From a checkpoint of a small mixture-of-experts model trained on Wikipedia.
Training: a variant of SOAP for the experts, 539M tokens, 4114 steps.
Below are experts of layer 2 (counted from 0) of a mixture-of-experts language model. Rows are named router (the router's row for the expert), gate (a neuron's input weights, with its number), up (a neuron's input weights, with its number), down (a neuron's output weights, with its number) and show model dimensions 0-191. Each number is 50 + 12 x the weight over its row's rms, rounded and kept within 0 to 99.
Before each expert's rows: "mostly gets" lists some tokens that are sent to it at least half of the time; "comes before" lists some tokens at least twice as common just after its tokens as in all text. This comes from a sample of Wikipedia text that the model never trained on. Tokens count by the router's weight.

# expert 5
mostly gets: "=", "ept", "ired", "rupt", "cess", "uct"
comes before: "=", "ed", "|", "ing", "d", "ion"
router:56 36 55 63 42 41 53 66 55 40 38 42 33 49 55 71 49 43 71 43 47 59 37 50 54 37 36 59 29 62 50 51 46 53 54 53 51 58 75 47 53 48 37 45 41 29 61 38 68 60 35 40 81 61 65 54 47 68 56 42 55 57 35 71 44 55 40 74 57 31 56 42 59 75 25 47 55 45 40 39 36 57 40 54 73 49 42 57 24 55 49 44 52 30 43 59 52 36 50 42 47 55 67 59 57 53 53 56 52 31 37 63 37 51 40 47 43 42 37 49 32 45 30 47 51 59 52 57 42 58 33 54 53 50 38 39 29 60 47 36 79 77 26 43 50 31 23 39 31 40 49 61 64 63 32 47 23 41 62 72 46 74 47 48 38 53 50 52 34 59 46 55 35 42 52 44 26 44 51 63 46 56 65 56 34 63 49 52 40 49 44 61
gate6:71 42 50 37 50 45 44 39 42 46 59 50 46 55 49 50 58 69 33 70 60 52 39 57 38 48 45 51 38 45 22 57 44 60 69 58 37 42 37 52 61 65 45 64 33 51 74 64 56 43 40 62 42 61 56 49 50 34 39 51 38 22 48 50 48 58 44 51 66 41 75 29 66 66 31 35 69 58 46 47 44 42 71 42 45 57 75 55 28 42 60 49 67 63 43 61 50 60 54 42 48 39 38 49 59 30 34 56 52 51 67 46 53 58 32 60 60 65 44 52 48 56 40 30 57 49 09 29 54 75 41 53 37 55 49 47 45 41 63 60 49 49 19 50 57 49 53 43 41 62 55 52 41 65 34 65 29 67 62 66 50 35 65 49 48 60 67 41 56 55 54 42 37 65 51 85 48 61 53 52 46 51 51 32 61 70 39 52 52 59 67 34
up6:24 34 40 60 52 63 54 50 56 56 59 29 51 45 52 43 43 49 37 37 42 52 57 60 56 52 38 29 52 48 56 58 58 46 43 63 60 39 53 64 66 51 45 39 40 49 60 31 42 70 40 51 49 51 27 52 60 39 48 68 44 43 38 50 57 63 60 73 70 54 62 39 63 47 56 58 26 43 58 57 51 33 58 62 52 41 59 34 43 14 42 42 47 49 31 33 42 30 73 68 37 50 42 66 38 63 55 55 37 34 53 56 56 47 42 35 69 47 47 55 67 67 67 63 48 36 53 75 52 48 64 53 36 43 38 38 65 31 57 28 58 39 50 52 56 64 50 48 46 53 49 66 72 43 52 50 46 13 40 49 69 47 49 57 38 48 51 41 58 41 35 44 30 45 51 42 69 53 41 68 66 72 55 51 38 71 64 76 34 60 32 43
down6:63 46 71 71 62 44 43 64 50 51 28 58 41 52 53 32 46 43 64 64 49 44 63 38 42 58 60 63 70 55 44 51 48 54 46 25 68 68 53 43 63 46 49 66 59 42 49 57 56 29 57 44 48 48 53 59 41 51 46 60 62 40 34 60 55 58 47 65 52 35 63 58 47 50 33 43 55 59 54 47 39 45 56 42 38 42 45 64 44 48 75 62 63 52 53 57 67 65 47 79 40 46 39 56 48 48 41 59 40 50 76 50 53 54 32 37 37 63 37 58 54 49 59 45 49 61 41 46 43 48 70 27 41 31 33 89 37 38 52 72 48 70 61 47 64 33 56 56 36 52 58 53 71 50 75 56 50 57 32 66 27 50 53 48 50 64 56 48 74 67 66 41 57 57 67 83 58 61 45 44 54 60 27 69 76 55 46 43 67 43 44 46

# expert 14
mostly gets: " 2018", " 2016", " 2010", " 2011", " 2021", " 2006"
comes before: ":", ")", " |", "–", ".", "\n"
router:55 46 41 37 71 42 36 19 39 34 49 42 41 57 60 41 36 33 43 43 59 51 55 62 64 38 50 46 28 44 33 52 41 45 49 52 47 34 46 45 59 47 52 52 29 47 57 56 47 45 48 47 35 37 62 21 27 30 36 47 59 63 69 45 43 45 76 50 69 59 60 61 51 42 38 71 70 43 42 32 57 57 34 43 60 48 69 78 53 38 44 64 31 55 55 40 45 56 34 60 61 48 51 50 51 53 52 39 48 37 65 49 54 63 37 41 74 34 61 28 76 55 54 52 28 51 55 51 51 80 49 37 41 62 53 45 49 54 51 50 49 49 48 65 67 77 61 34 47 41 74 33 49 72 38 69 43 53 45 71 50 41 57 36 41 50 38 31 53 38 59 54 40 63 29 42 39 54 49 32 41 30 42 54 45 42 39 50 31 40 61 44
gate4:44 60 24 49 59 66 37 62 58 40 45 59 43 59 45 59 64 68 58 67 47 67 44 48 44 42 56 31 34 59 48 50 39 55 60 49 30 44 57 57 36 60 70 40 23 54 42 40 51 45 58 54 72 40 59 62 31 58 43 84 47 37 46 41 60 58 70 41 42 62 63 29 49 45 67 63 54 39 32 51 58 55 59 53 26 43 45 45 27 42 46 62 63 51 33 38 34 56 56 49 54 42 67 44 40 43 64 56 54 47 58 58 85 23 38 54 61 53 61 57 52 45 63 48 32 50 49 51 65 47 55 65 30 49 58 53 44 72 48 53 33 29 39 52 46 32 61 51 46 64 54 63 54 59 37 57 61 43 57 35 55 64 43 40 43 33 42 27 57 50 71 60 51 64 71 70 58 69 61 53 43 70 69 41 50 64 62 24 40 57 47 43
up4:68 57 58 75 29 41 50 50 55 45 39 59 39 46 54 54 51 60 38 17 18 52 58 48 63 58 21 50 68 50 33 41 45 54 48 58 71 37 55 50 53 56 57 36 45 52 72 39 59 55 44 60 39 50 63 53 54 55 43 32 37 50 26 40 58 43 52 48 61 48 63 55 57 46 38 61 44 37 67 26 55 55 51 53 71 39 62 46 69 50 68 70 56 62 43 39 64 36 72 46 55 21 51 57 48 45 54 45 46 63 57 68 35 32 36 58 54 24 44 34 55 37 70 47 51 51 51 44 36 48 65 41 58 51 69 45 40 45 53 59 61 59 47 34 47 45 80 63 43 43 39 50 45 45 61 57 48 45 64 34 53 35 77 55 51 47 47 49 67 47 42 38 47 47 53 60 83 38 34 45 39 38 41 55 49 67 77 28 40 53 55 32
down4:63 30 53 53 56 49 23 59 42 57 36 47 64 31 40 68 45 47 41 40 31 48 51 63 41 58 45 28 35 65 53 41 32 54 40 44 36 54 43 58 54 65 55 51 50 58 55 42 66 53 47 39 50 56 38 16 47 47 49 61 42 64 48 62 47 41 63 58 40 35 48 47 34 49 33 64 55 49 33 58 17 51 53 32 31 39 42 65 49 50 52 50 45 50 30 62 33 72 54 53 59 40 39 44 48 62 38 49 44 66 47 28 41 52 39 35 62 56 38 37 48 45 48 50 56 44 73 37 39 68 47 41 54 63 51 29 43 69 53 44 15 50 43 46 41 26 39 73 55 40 27 76 56 47 35 57 70 35 53 37 42 47 64 62 55 28 63 42 33 46 51 40 53 32 52 54 40 42 32 59 44 44 53 55 56 17 48 29 50 47 54 44

# expert 15
mostly gets: " children", " Votes", " wife", " DF", " son", " brother"
comes before: " of", " was", "s", "'", " is", " for"
router:36 61 50 40 50 46 57 55 47 45 60 70 84 71 55 37 46 74 62 39 42 38 53 54 50 64 69 57 53 37 53 48 52 59 26 36 41 61 49 55 45 66 40 40 49 67 57 66 61 32 57 52 28 49 35 61 60 47 62 55 59 54 83 38 46 44 40 48 54 67 69 72 25 48 69 35 66 56 62 62 68 44 47 32 59 50 60 45 80 38 53 40 55 64 48 21 57 45 63 45 76 44 43 39 48 38 60 69 49 54 80 36 58 49 39 16 36 56 45 69 49 35 55 56 45 50 51 44 40 41 44 43 81 54 49 43 57 54 48 64 49 47 71 51 48 67 53 46 71 48 43 57 40 60 49 46 61 65 39 48 50 45 49 47 66 54 38 58 56 51 40 56 61 58 49 34 56 45 54 41 62 47 29 53 48 43 40 50 45 48 24 63
gate5:62 60 31 59 64 35 55 55 31 26 39 58 47 44 50 45 66 46 51 55 38 50 53 49 60 40 52 62 43 36 41 77 41 68 50 58 43 65 42 39 71 45 47 43 57 30 44 40 49 44 53 55 45 28 44 35 62 69 65 39 47 48 32 53 62 70 64 48 34 35 45 48 71 63 29 35 54 52 57 55 47 50 38 63 69 36 49 49 60 43 37 52 41 58 49 50 55 38 29 32 28 62 44 45 57 39 51 60 76 55 64 66 29 46 39 58 39 53 38 56 56 33 45 58 70 54 33 65 36 76 33 70 64 52 40 43 65 59 73 65 46 66 65 56 50 59 60 63 64 44 61 83 37 58 40 61 49 44 51 35 51 52 63 23 50 51 41 61 49 48 47 52 56 67 58 35 54 35 66 32 53 43 52 47 71 46 54 37 49 32 67 47
up5:47 54 69 34 41 59 28 37 59 35 48 46 42 45 54 49 33 72 52 44 49 50 55 60 47 29 64 57 58 48 31 35 45 41 47 51 43 41 51 43 29 38 46 59 49 46 52 44 56 44 62 43 71 57 45 31 72 62 65 54 45 46 41 45 40 66 67 65 37 47 53 53 57 55 53 56 52 33 49 48 42 67 42 48 29 30 46 53 59 73 49 37 19 45 69 37 55 38 51 54 45 19 43 47 50 45 42 38 58 60 38 50 57 77 63 49 53 81 38 57 48 60 39 48 45 39 33 37 31 50 32 31 35 58 56 55 43 15 49 50 40 51 42 42 46 54 52 35 50 49 27 46 48 54 55 55 13 74 39 48 42 59 53 46 67 51 43 26 44 32 42 53 46 34 32 61 35 55 54 39 68 71 45 49 54 73 67 45 48 59 29 44
down5:33 42 62 26 36 62 59 36 46 40 40 40 54 46 46 67 66 61 52 44 58 48 38 50 62 64 49 41 59 53 57 47 52 76 70 48 59 69 58 40 47 36 42 71 43 45 51 59 65 34 38 56 55 75 50 53 48 32 58 41 62 42 41 19 57 71 53 44 46 47 45 68 21 49 69 58 55 35 60 59 58 36 52 10 42 65 49 31 43 72 33 56 63 55 32 60 49 38 55 66 43 53 66 36 62 64 49 28 39 31 62 44 35 47 47 52 36 53 58 31 48 46 45 45 40 47 48 53 49 52 63 37 54 51 53 60 57 39 54 77 50 61 36 42 51 35 52 55 58 68 53 62 52 39 33 36 65 41 55 50 59 54 76 41 60 37 45 54 65 45 71 60 61 25 55 66 59 54 38 56 48 73 46 42 39 34 40 39 45 62 47 34

# expert 9
mostly gets: " politician", " Award", "ism", "oph", "ific", " officer"
comes before: "s", ",", " of", ".", " and", " in"
router:73 60 46 36 42 41 61 44 43 52 42 44 35 38 45 51 43 54 50 37 36 63 41 46 54 49 29 33 54 55 38 41 47 26 46 42 38 41 55 62 50 41 62 39 53 58 33 58 34 66 61 28 64 67 48 45 26 46 20 52 38 71 64 42 45 74 42 58 44 48 50 71 45 51 59 51 42 58 31 59 53 56 57 48 58 46 44 79 56 68 72 43 57 36 56 35 58 45 66 25 61 32 41 51 36 48 61 51 67 73 50 46 30 69 50 45 82 39 36 43 27 54 46 48 27 43 28 56 37 49 33 64 67 33 33 45 46 46 53 50 44 55 50 46 50 52 61 61 48 48 48 64 45 46 60 39 52 56 51 50 30 76 53 49 46 55 58 48 37 53 73 69 30 40 45 54 30 37 58 40 45 54 51 49 79 35 73 52 45 52 53 50
gate4:45 44 54 59 51 48 41 62 32 46 61 32 51 47 49 57 54 54 58 59 41 50 60 62 32 70 64 45 48 45 41 57 46 34 53 67 60 51 54 53 71 52 66 25 49 49 59 82 65 47 32 65 53 44 72 69 47 53 59 53 34 45 43 38 30 58 25 58 39 29 43 45 38 69 29 54 33 74 58 33 56 54 63 46 69 59 31 61 53 32 52 38 44 48 60 67 65 48 41 48 57 34 44 58 58 59 35 51 31 52 60 47 54 52 71 52 52 61 37 49 33 48 53 57 61 51 27 45 44 43 67 51 50 76 55 30 45 58 47 46 46 38 37 54 70 84 55 55 60 43 53 66 24 44 45 44 62 41 69 55 55 57 68 68 67 57 49 49 61 55 57 55 51 32 57 57 34 46 49 51 52 28 72 68 49 68 49 75 58 58 54 30
up4:50 33 58 53 44 36 44 42 64 47 58 44 43 46 37 58 40 69 67 47 44 47 45 42 65 50 39 50 42 50 47 45 64 51 42 49 54 55 60 49 48 59 33 57 61 34 62 37 61 64 23 52 39 36 55 57 37 51 46 55 47 42 33 64 58 52 45 18 29 55 50 44 44 42 53 96 47 55 59 40 57 74 39 55 58 69 48 60 39 36 45 29 46 56 58 64 59 50 57 59 41 61 60 61 65 58 48 59 32 41 64 32 42 37 27 48 36 50 50 44 49 59 40 44 47 46 50 46 51 29 65 53 50 28 59 47 31 46 44 57 68 30 58 41 66 59 68 37 33 62 45 51 33 50 61 56 43 45 45 32 69 71 36 63 72 36 71 59 26 53 70 45 43 54 45 42 14 58 33 42 40 67 53 53 57 57 35 60 52 62 31 66
down4:63 55 39 65 55 31 62 57 42 40 43 52 66 32 33 46 39 55 38 61 60 43 49 74 64 42 44 49 45 66 48 43 47 48 65 48 46 35 55 43 81 62 73 39 42 55 49 44 54 70 47 43 47 67 71 37 36 46 41 54 42 36 23 57 67 56 50 64 46 46 38 51 59 44 41 40 33 64 39 70 51 71 40 46 52 58 35 44 31 39 54 57 44 59 46 33 49 42 46 33 53 37 60 73 14 57 46 38 51 59 66 33 72 58 43 34 36 44 58 52 48 58 31 57 47 27 50 53 50 62 45 35 56 64 37 47 43 52 54 35 41 66 52 35 52 77 51 63 61 72 59 46 64 48 47 57 44 56 63 41 66 54 54 62 59 60 50 58 62 32 36 54 64 65 53 47 49 78 63 51 23 51 48 65 46 54 15 57 47 45 33 49

# expert 4
mostly gets: "\n", "\n\n", "\n ", "\n   ", "\n     ", " *"
comes before: "|", "-", "=", "The", "\n\n", "In"
router:28 63 51 59 56 45 53 55 43 41 44 47 62 54 39 74 53 44 62 57 70 35 49 46 45 49 72 50 51 38 45 55 69 35 47 67 48 53 40 59 62 36 74 48 49 33 64 65 54 43 58 56 46 42 27 53 58 36 49 45 39 73 45 62 32 56 49 63 51 58 62 40 62 36 48 43 32 59 24 52 54 40 40 35 43 49 57 36 51 58 52 61 47 64 43 39 51 64 54 72 57 49 39 39 64 47 66 53 53 61 70 59 61 54 27 26 39 58 59 71 56 53 42 62 56 44 69 61 45 44 43 67 31 63 44 63 58 40 48 55 52 31 70 34 75 47 61 31 63 29 63 29 33 56 49 43 63 53 42 61 41 43 60 30 47 71 61 49 41 32 63 27 27 57 34 39 61 47 42 61 39 53 51 42 54 84 31 64 42 36 38 50
gate5:46 43 45 51 69 43 44 41 54 50 56 64 62 46 54 56 52 58 57 37 45 66 50 33 64 52 71 55 49 48 41 49 42 45 42 50 49 32 50 51 58 64 58 60 56 65 51 48 33 64 52 73 40 65 42 33 45 42 44 47 47 45 54 70 55 69 30 49 49 50 65 68 67 39 45 67 39 38 57 32 28 56 18 26 60 60 58 50 31 72 55 44 47 43 48 54 50 58 59 56 55 72 58 48 55 66 48 52 50 38 58 50 54 47 42 34 30 55 48 70 38 27 51 66 44 74 56 39 36 65 67 22 56 47 51 26 37 72 62 51 41 64 41 52 59 68 74 47 65 66 48 59 38 40 47 46 48 57 76 36 46 51 78 44 37 62 60 27 65 64 52 54 66 53 57 30 64 52 35 49 18 47 60 64 41 60 59 55 40 48 52 34
up5:59 66 70 57 71 63 55 54 55 47 67 45 60 39 36 40 48 58 52 50 54 35 56 40 66 64 60 48 40 53 52 47 40 45 50 61 37 55 45 48 49 52 25 39 85 48 58 32 77 51 25 67 59 44 38 28 28 41 41 57 45 50 41 43 58 41 57 53 58 63 59 51 61 43 63 51 58 37 48 43 28 39 39 61 58 71 51 41 42 46 47 54 21 52 50 41 61 46 51 53 53 52 65 34 47 48 48 60 31 50 60 66 62 36 44 47 21 50 39 40 58 62 70 66 44 60 55 39 63 96 55 65 60 65 36 33 52 56 54 34 52 47 52 33 65 45 62 38 68 56 38 52 48 23 51 43 34 62 67 37 38 55 61 39 45 50 52 51 63 53 51 50 45 65 66 38 61 47 35 76 28 61 48 45 41 49 71 46 43 60 53 39
down5:56 46 61 76 48 55 61 37 46 62 49 55 41 44 58 53 52 75 51 62 46 49 17 35 51 59 56 40 65 67 49 42 30 40 59 33 48 35 47 65 64 55 45 51 75 31 39 39 51 48 34 24 54 59 68 24 30 53 63 59 58 55 54 53 41 57 67 57 58 38 49 41 49 52 34 40 45 55 49 69 33 34 61 68 70 45 50 46 54 39 60 55 47 69 69 57 26 52 27 28 55 56 56 31 43 47 58 56 41 22 74 39 57 44 37 70 36 60 42 76 55 71 45 81 60 56 57 47 53 43 57 64 44 51 42 38 42 49 59 44 49 46 55 43 44 19 45 26 49 51 42 45 67 59 63 61 62 49 60 43 50 43 64 48 64 39 54 60 65 57 50 60 52 66 39 53 57 39 25 55 57 55 52 48 51 49 48 63 54 33 55 66

# expert 12
mostly gets: "n", "ered", "ted", "ic", "ful", "ously"
comes before: ",", " and", " of", " in", " to", " by"
router:72 33 39 54 38 45 66 64 59 56 47 49 30 30 53 53 51 48 66 38 36 54 40 53 57 36 46 60 45 31 58 56 64 57 40 67 48 44 30 67 65 57 47 51 50 48 35 39 40 48 53 47 59 64 71 58 67 58 79 45 41 35 65 40 56 42 57 42 59 67 44 41 62 60 38 52 31 37 52 52 68 40 42 61 43 67 53 58 25 47 43 56 66 26 46 53 54 53 51 51 32 42 67 46 73 68 51 53 58 55 32 51 53 45 65 46 40 65 35 50 65 46 51 63 65 55 47 62 57 49 80 58 42 35 55 58 48 68 31 50 35 41 26 74 43 40 54 60 29 47 42 55 48 42 44 67 29 41 41 24 64 62 32 33 62 40 44 61 68 61 38 74 51 39 69 43 56 51 30 66 64 50 50 36 63 54 56 44 53 46 64 29
gate2:49 57 37 39 43 61 41 56 66 27 43 64 44 53 72 33 56 58 40 39 40 69 59 56 26 81 61 54 52 41 23 36 36 33 49 32 51 66 53 38 46 45 72 45 43 46 48 42 70 62 45 47 55 33 51 69 46 52 26 62 65 46 42 69 74 57 49 52 67 69 54 65 63 40 61 43 36 62 72 63 35 67 30 48 82 50 56 29 55 45 54 57 61 55 46 36 60 42 64 61 59 50 28 63 39 47 62 56 63 68 48 46 51 58 67 39 35 56 56 58 42 59 41 64 49 54 57 59 44 24 44 52 52 55 55 64 45 36 50 49 43 42 51 65 40 77 68 47 38 38 57 74 60 43 49 48 48 44 25 30 60 59 48 45 47 36 39 38 54 65 39 53 34 55 45 43 45 49 51 48 44 63 66 43 41 57 74 45 52 38 45 44
up2:53 60 50 43 52 61 42 36 56 52 51 48 36 30 56 54 52 38 55 51 56 32 57 56 31 45 60 51 58 51 42 38 32 30 56 36 47 68 62 29 58 54 47 54 65 49 32 36 35 43 34 71 37 38 45 49 38 31 53 64 45 39 58 62 50 52 75 53 51 37 39 52 57 62 73 34 60 59 38 50 62 64 32 69 41 43 49 48 27 48 46 49 41 55 34 35 48 48 46 38 52 41 69 61 49 49 41 53 37 75 35 80 55 55 43 39 56 56 50 30 58 50 61 25 53 47 40 38 23 52 31 65 53 57 40 70 40 29 53 69 45 47 64 45 56 37 52 37 32 74 22 51 41 49 78 45 26 47 44 49 42 55 61 47 40 51 36 32 64 38 51 45 50 54 39 50 45 56 50 76 33 47 71 57 26 36 61 39 44 39 47 31
down2:50 47 44 48 61 53 61 43 61 38 49 68 29 36 50 38 40 67 52 36 54 64 23 53 60 59 37 57 44 67 60 60 57 45 44 46 52 34 61 69 46 43 59 29 48 49 69 54 34 35 43 41 36 51 47 67 56 65 60 42 50 54 60 29 74 59 52 39 34 50 55 45 40 48 57 57 48 64 23 35 39 30 53 52 57 23 47 42 74 56 50 65 40 57 43 56 41 65 73 55 57 59 58 63 51 35 55 39 45 44 26 35 59 47 43 51 44 61 42 53 28 47 44 39 38 67 53 50 52 43 34 68 48 34 66 53 55 54 45 27 63 50 46 36 55 30 29 27 48 49 63 61 37 41 47 56 46 18 54 45 39 28 49 48 58 39 60 26 49 49 29 50 61 53 67 17 50 51 53 57 45 33 55 52 34 33 64 69 64 65 52 62

# expert 1
mostly gets: " and", " of", " with", " or", " in", " for"
comes before: " the", " a", " his", " its", " an", " their"
router:49 42 52 65 51 45 45 42 50 24 49 45 53 56 47 44 67 67 32 71 48 38 55 54 45 49 43 45 62 75 55 29 58 75 56 51 53 44 70 25 52 42 45 60 45 65 42 45 51 46 58 61 52 38 49 36 60 55 54 74 56 45 40 38 43 46 56 31 38 36 59 58 58 42 30 32 37 55 48 34 28 52 61 60 56 47 29 24 64 50 50 44 20 73 59 42 57 67 47 40 40 55 61 42 51 57 57 64 46 37 40 46 49 41 52 62 59 33 56 57 53 32 34 64 60 57 36 36 75 35 59 61 48 59 44 70 59 52 63 48 43 39 55 44 41 59 48 66 55 38 58 37 26 39 52 54 48 78 39 56 54 43 56 67 64 23 77 49 52 64 31 54 56 68 51 64 68 40 61 72 52 55 62 30 65 43 64 66 32 48 58 59
gate3:36 25 53 46 48 42 65 67 69 49 38 45 48 45 54 34 53 43 50 48 54 69 65 61 55 58 69 63 91 44 42 46 41 54 51 50 39 42 56 36 50 31 46 46 57 56 54 66 52 68 48 42 62 37 41 34 40 46 58 61 50 32 37 51 54 60 37 75 77 34 60 52 59 46 58 69 38 45 53 60 51 48 42 53 55 53 66 60 36 33 45 51 37 76 52 58 53 55 58 44 57 50 36 23 74 56 64 30 62 48 35 39 38 71 26 24 42 52 50 48 50 31 61 55 43 60 64 55 31 43 82 50 55 33 44 60 49 54 50 62 50 69 65 43 78 47 32 44 60 49 53 42 58 46 50 52 53 34 53 66 42 49 46 40 57 60 50 41 60 57 41 40 45 59 55 29 40 34 65 29 55 36 64 32 65 48 58 24 59 50 44 48
up3:47 52 53 57 57 58 46 59 47 39 46 56 40 54 45 61 76 43 26 43 63 52 48 57 45 51 40 47 47 34 52 50 47 48 42 51 44 44 27 44 46 41 81 58 71 39 33 56 75 57 34 46 58 46 34 60 59 60 51 21 55 50 59 44 55 60 37 44 67 09 54 36 47 54 53 58 53 11 59 56 44 38 61 50 56 45 39 46 63 52 48 31 48 50 40 54 47 40 66 31 74 74 62 43 61 47 51 40 65 41 34 44 64 36 63 36 65 64 50 38 39 40 49 70 52 60 47 44 33 61 60 26 44 52 56 47 69 58 50 31 50 67 49 57 58 47 40 47 79 65 43 48 55 52 54 33 44 37 44 59 78 65 31 27 30 53 52 34 64 61 57 46 54 35 35 74 48 55 41 45 48 48 62 58 37 44 52 34 43 47 45 61
down3:35 62 44 67 51 53 48 30 47 43 56 46 38 62 51 50 49 62 46 70 30 48 42 56 41 56 23 46 58 46 43 44 37 44 47 47 35 44 65 79 63 69 33 73 53 71 48 40 07 47 65 52 44 57 56 64 38 41 52 45 60 44 42 63 56 34 68 49 63 54 53 38 53 47 49 54 76 60 45 46 65 43 66 66 37 53 64 42 55 50 55 48 59 22 62 37 73 61 58 46 47 58 53 34 44 40 45 58 44 56 57 36 37 56 27 50 27 54 47 47 55 69 47 51 52 43 44 63 64 61 46 31 50 56 55 53 51 33 43 70 48 52 50 68 58 66 44 36 68 52 42 50 56 46 41 58 70 68 55 44 40 30 38 57 73 45 50 39 66 38 66 34 58 42 37 26 60 57 48 38 33 69 41 54 67 42 69 40 46 32 72 37

# expert 8
mostly gets: "–", " −", " /", " +", " –", " -"
comes before: " |", "0", "1", "19", "2", "3"
router:29 40 59 46 46 29 57 54 36 40 69 60 71 63 44 35 50 29 32 29 55 43 74 55 56 66 54 42 60 42 72 65 49 44 39 48 57 49 45 32 38 29 54 51 49 61 51 77 55 41 38 33 46 46 37 37 50 45 32 29 62 37 32 63 42 47 46 28 70 38 54 37 55 34 76 53 57 56 70 42 55 61 70 39 73 57 59 69 69 64 45 64 42 67 40 60 57 67 41 55 43 72 55 41 46 43 61 35 46 54 66 52 57 57 47 54 66 60 62 59 58 47 51 52 48 45 54 63 41 45 68 23 56 62 47 55 39 48 38 62 45 39 41 53 56 50 52 65 65 49 57 41 30 58 64 58 43 59 23 51 51 44 38 60 57 58 68 58 54 27 59 33 47 38 49 58 77 55 56 36 59 57 54 55 61 38 51 43 42 24 60 33
gate5:47 36 71 59 25 30 36 39 32 32 48 37 54 63 40 44 40 50 49 50 69 52 34 39 40 48 60 27 38 35 49 59 45 40 37 53 38 38 62 45 39 55 57 57 39 48 42 41 62 44 47 59 42 65 69 19 46 27 41 52 55 40 50 64 61 56 55 60 59 50 69 60 49 31 60 40 49 51 35 75 48 33 50 29 47 46 45 32 49 50 65 69 57 36 56 40 27 26 58 55 63 59 67 34 47 40 61 85 36 69 28 37 35 57 40 51 53 40 54 37 67 45 42 55 52 58 75 46 83 62 52 46 52 49 58 57 47 58 48 69 47 58 53 58 42 61 60 50 51 51 55 51 56 34 59 56 36 51 60 59 69 63 29 69 66 48 45 56 60 54 56 57 52 64 59 40 49 34 39 56 36 43 54 66 68 40 40 44 67 34 56 61
up5:27 39 43 51 46 27 51 58 54 61 52 30 42 40 53 43 61 65 43 55 50 53 42 14 53 70 71 31 46 67 80 55 64 44 36 55 34 41 67 52 54 56 49 60 41 45 46 38 43 33 64 38 47 63 53 50 49 36 57 35 48 40 55 52 46 52 15 36 70 46 61 68 55 39 53 49 57 55 45 64 47 45 79 48 48 60 48 42 51 56 44 43 44 50 45 45 45 56 39 69 54 32 49 56 58 83 56 45 30 77 40 47 43 49 58 43 64 48 34 60 58 61 37 60 52 56 49 28 57 71 51 47 46 49 48 36 48 48 34 55 20 45 52 39 60 40 44 46 45 51 66 42 59 46 67 53 34 46 38 39 57 46 25 62 34 38 27 49 69 62 46 52 19 66 71 50 59 52 37 60 48 54 33 33 69 38 47 53 60 46 53 42
down5:60 57 38 58 71 67 48 47 51 71 70 60 34 39 34 63 51 33 34 47 61 49 70 34 60 45 60 58 50 72 58 27 71 76 56 39 61 56 30 62 45 26 64 40 77 46 37 44 47 51 50 44 59 47 51 72 74 43 38 52 68 45 33 67 66 48 53 33 38 46 62 50 61 49 49 41 72 62 56 43 61 39 55 50 36 51 39 33 36 61 46 45 55 51 47 55 62 46 35 46 74 41 49 61 58 42 49 45 53 46 67 68 36 36 64 47 42 62 43 84 40 48 57 34 66 52 37 51 54 34 38 47 37 61 63 58 34 57 49 46 56 75 49 60 56 32 46 51 25 44 51 60 45 60 50 39 38 56 67 43 63 37 42 48 49 53 49 54 59 63 31 45 48 55 40 68 52 61 55 78 52 51 46 64 30 61 29 58 50 69 47 39